Experts of a small language model.
Size: 10 layers, width 256, vocabulary 32768.
Experts: 64 experts in each of 8 layers, 64 squared ReLU neurons an expert, 8 picks a token, a softmax router, a shared expert of 64 neurons.
Training: a variant of Adam for the experts, 537M tokens, 4095 steps.
Below are experts of layer 7 (counted from 0) of a mixture-of-experts language model. Rows are named up (a neuron's input weights, with its number) and show model dimensions 0-255. Each number is 128 + 32 x the weight over its row's rms, rounded and kept within 0 to 255. Numbers have three digits each.
Before each expert's rows: "gets" lists some tokens that make up at least twice as much of what it gets as of all text. This comes from a sample of Wikipedia text that the model never trained on. Tokens count by the router's weight.

# expert 16
gets: ",", " |", "%", "0", ")", ";"
up0:123156120186135127101115147086154133116148117160178097111105124128105142149144144121145089140164144164174140139110169147130150172143091127155174177172128115166107128199116166159088121133093133112166150167145107164105119114096128099193167128145134136121236138155138182136151122123114099196145068139132104089107133182114176160155165151105145090133180068164102135077109070154114113143166119129113125094129150126142114141087103103128136134136208075144133203130120182109160067199161134112111095090099099158099094166176101111162157112115084160184111116123071156123102089073146180165148125235165149153091106147126127182124092116083132152092068127144081093171139124160109143138158107058129076144106149094114093107109127136066121168101179095119164141086163133125138132161200159

# expert 21
gets: " ", " —", " (", " −", ":", " +"
up1:151117124115142085129170154109146161158112137128181130161129073140094127166060165094181180123068158130126098097169148098122139075038123125140142119140112144116175139088132172115115128090086126111122132083119172117171151093143057126114132122068121251131064103159133121111105123132137134102123081132127218073165131115103098134163131178173131133102140119128038139090167128104092084070166163102171125145122109098125132133109205106169097168179123133150138126135119122102124084193185136119117150151099067097113122117130168162088110100062162136176099195112109164123095154096094140086121156149130104151092086070161084129150145118072126093113057079157125126160131118075146154134126104123104130137162161106180137170120133106101164146074142107154084137119116148170143109172161121

# expert 59
gets: "\n\n", " |\n\n", ".\n\n", "\n", " |\n", ")\n\n"
up0:132113101116140123110149154131162139127134136149097151111154143139138167078156197136106115144082157117121102141072116102111102105142121181233166089128148124115150143188117142145170141181154130064072121147176101091125157173134130098215118191084114147098141179136097181100183133151113097112204121199117118133105172242125147123166095092082082092096103172067143148113116142125128126100177124178113103144069168163152159139137144152081081138063132192150185167138047152065098089105122097086165100103125093109149093134165152117128153135115100164115101162153140116103144115188107110120097084151115125173114101149129134089104137081131125114113165123163181066072169124151111116130094112125136115133165124110134138153121170148169122129064141131121132095188155110118076128119126160

# expert 42
gets: " |", "|", ":", "-", ";", "="
up1:159183138170164125189140127146151110151097148160143170165106136147140122130128123076152067164185146164199092091157098051129111086133158105156118120138104148054083099092099112088123155100131123083164131136138083194164081105121095150126069070112113138130078067119145126148158181161123117137087127141104133108109090140156115136098053146131134197155106160135123168112113100111141146156181156103150148141157181111144171163094063098150135133097196160114127101123144168179107073151131148133131077105145178112134129084165157176108150156134161180155128149186137120150122128162168114159116110180103104106115082125115146120168075130120119158118076130124107140124120097176119108097153147099134208121095099126140120096111199105051143173167108174057124059193130138115178145167153090

# expert 18
gets: " |", ";", " there", " which", " would", "|"
up0:131107168153161161073084138099090111166101098086133158130067159149085116116137079092135132208084117150161145142101152126135130124076131099130149206078125053181083121081147125156090075157112128142106156152067124106132156157151134162092120132101113151077106089184156118142120071115089132097063158139145139117184086112133103135173047091096147115115120109096107143136106168131087184141096150111166105154159092176097192150123152173099151144136139089112131095071079074108155124144151134128188130111106048111127129093084091143137158152167138123153124122134117118191101088164116111072026086184144140127095144128115081158071143150164099120108155155175159111134102095100136107081156147080132141149181137148087135181116174130130133113085143138085199116139160109118118171127115159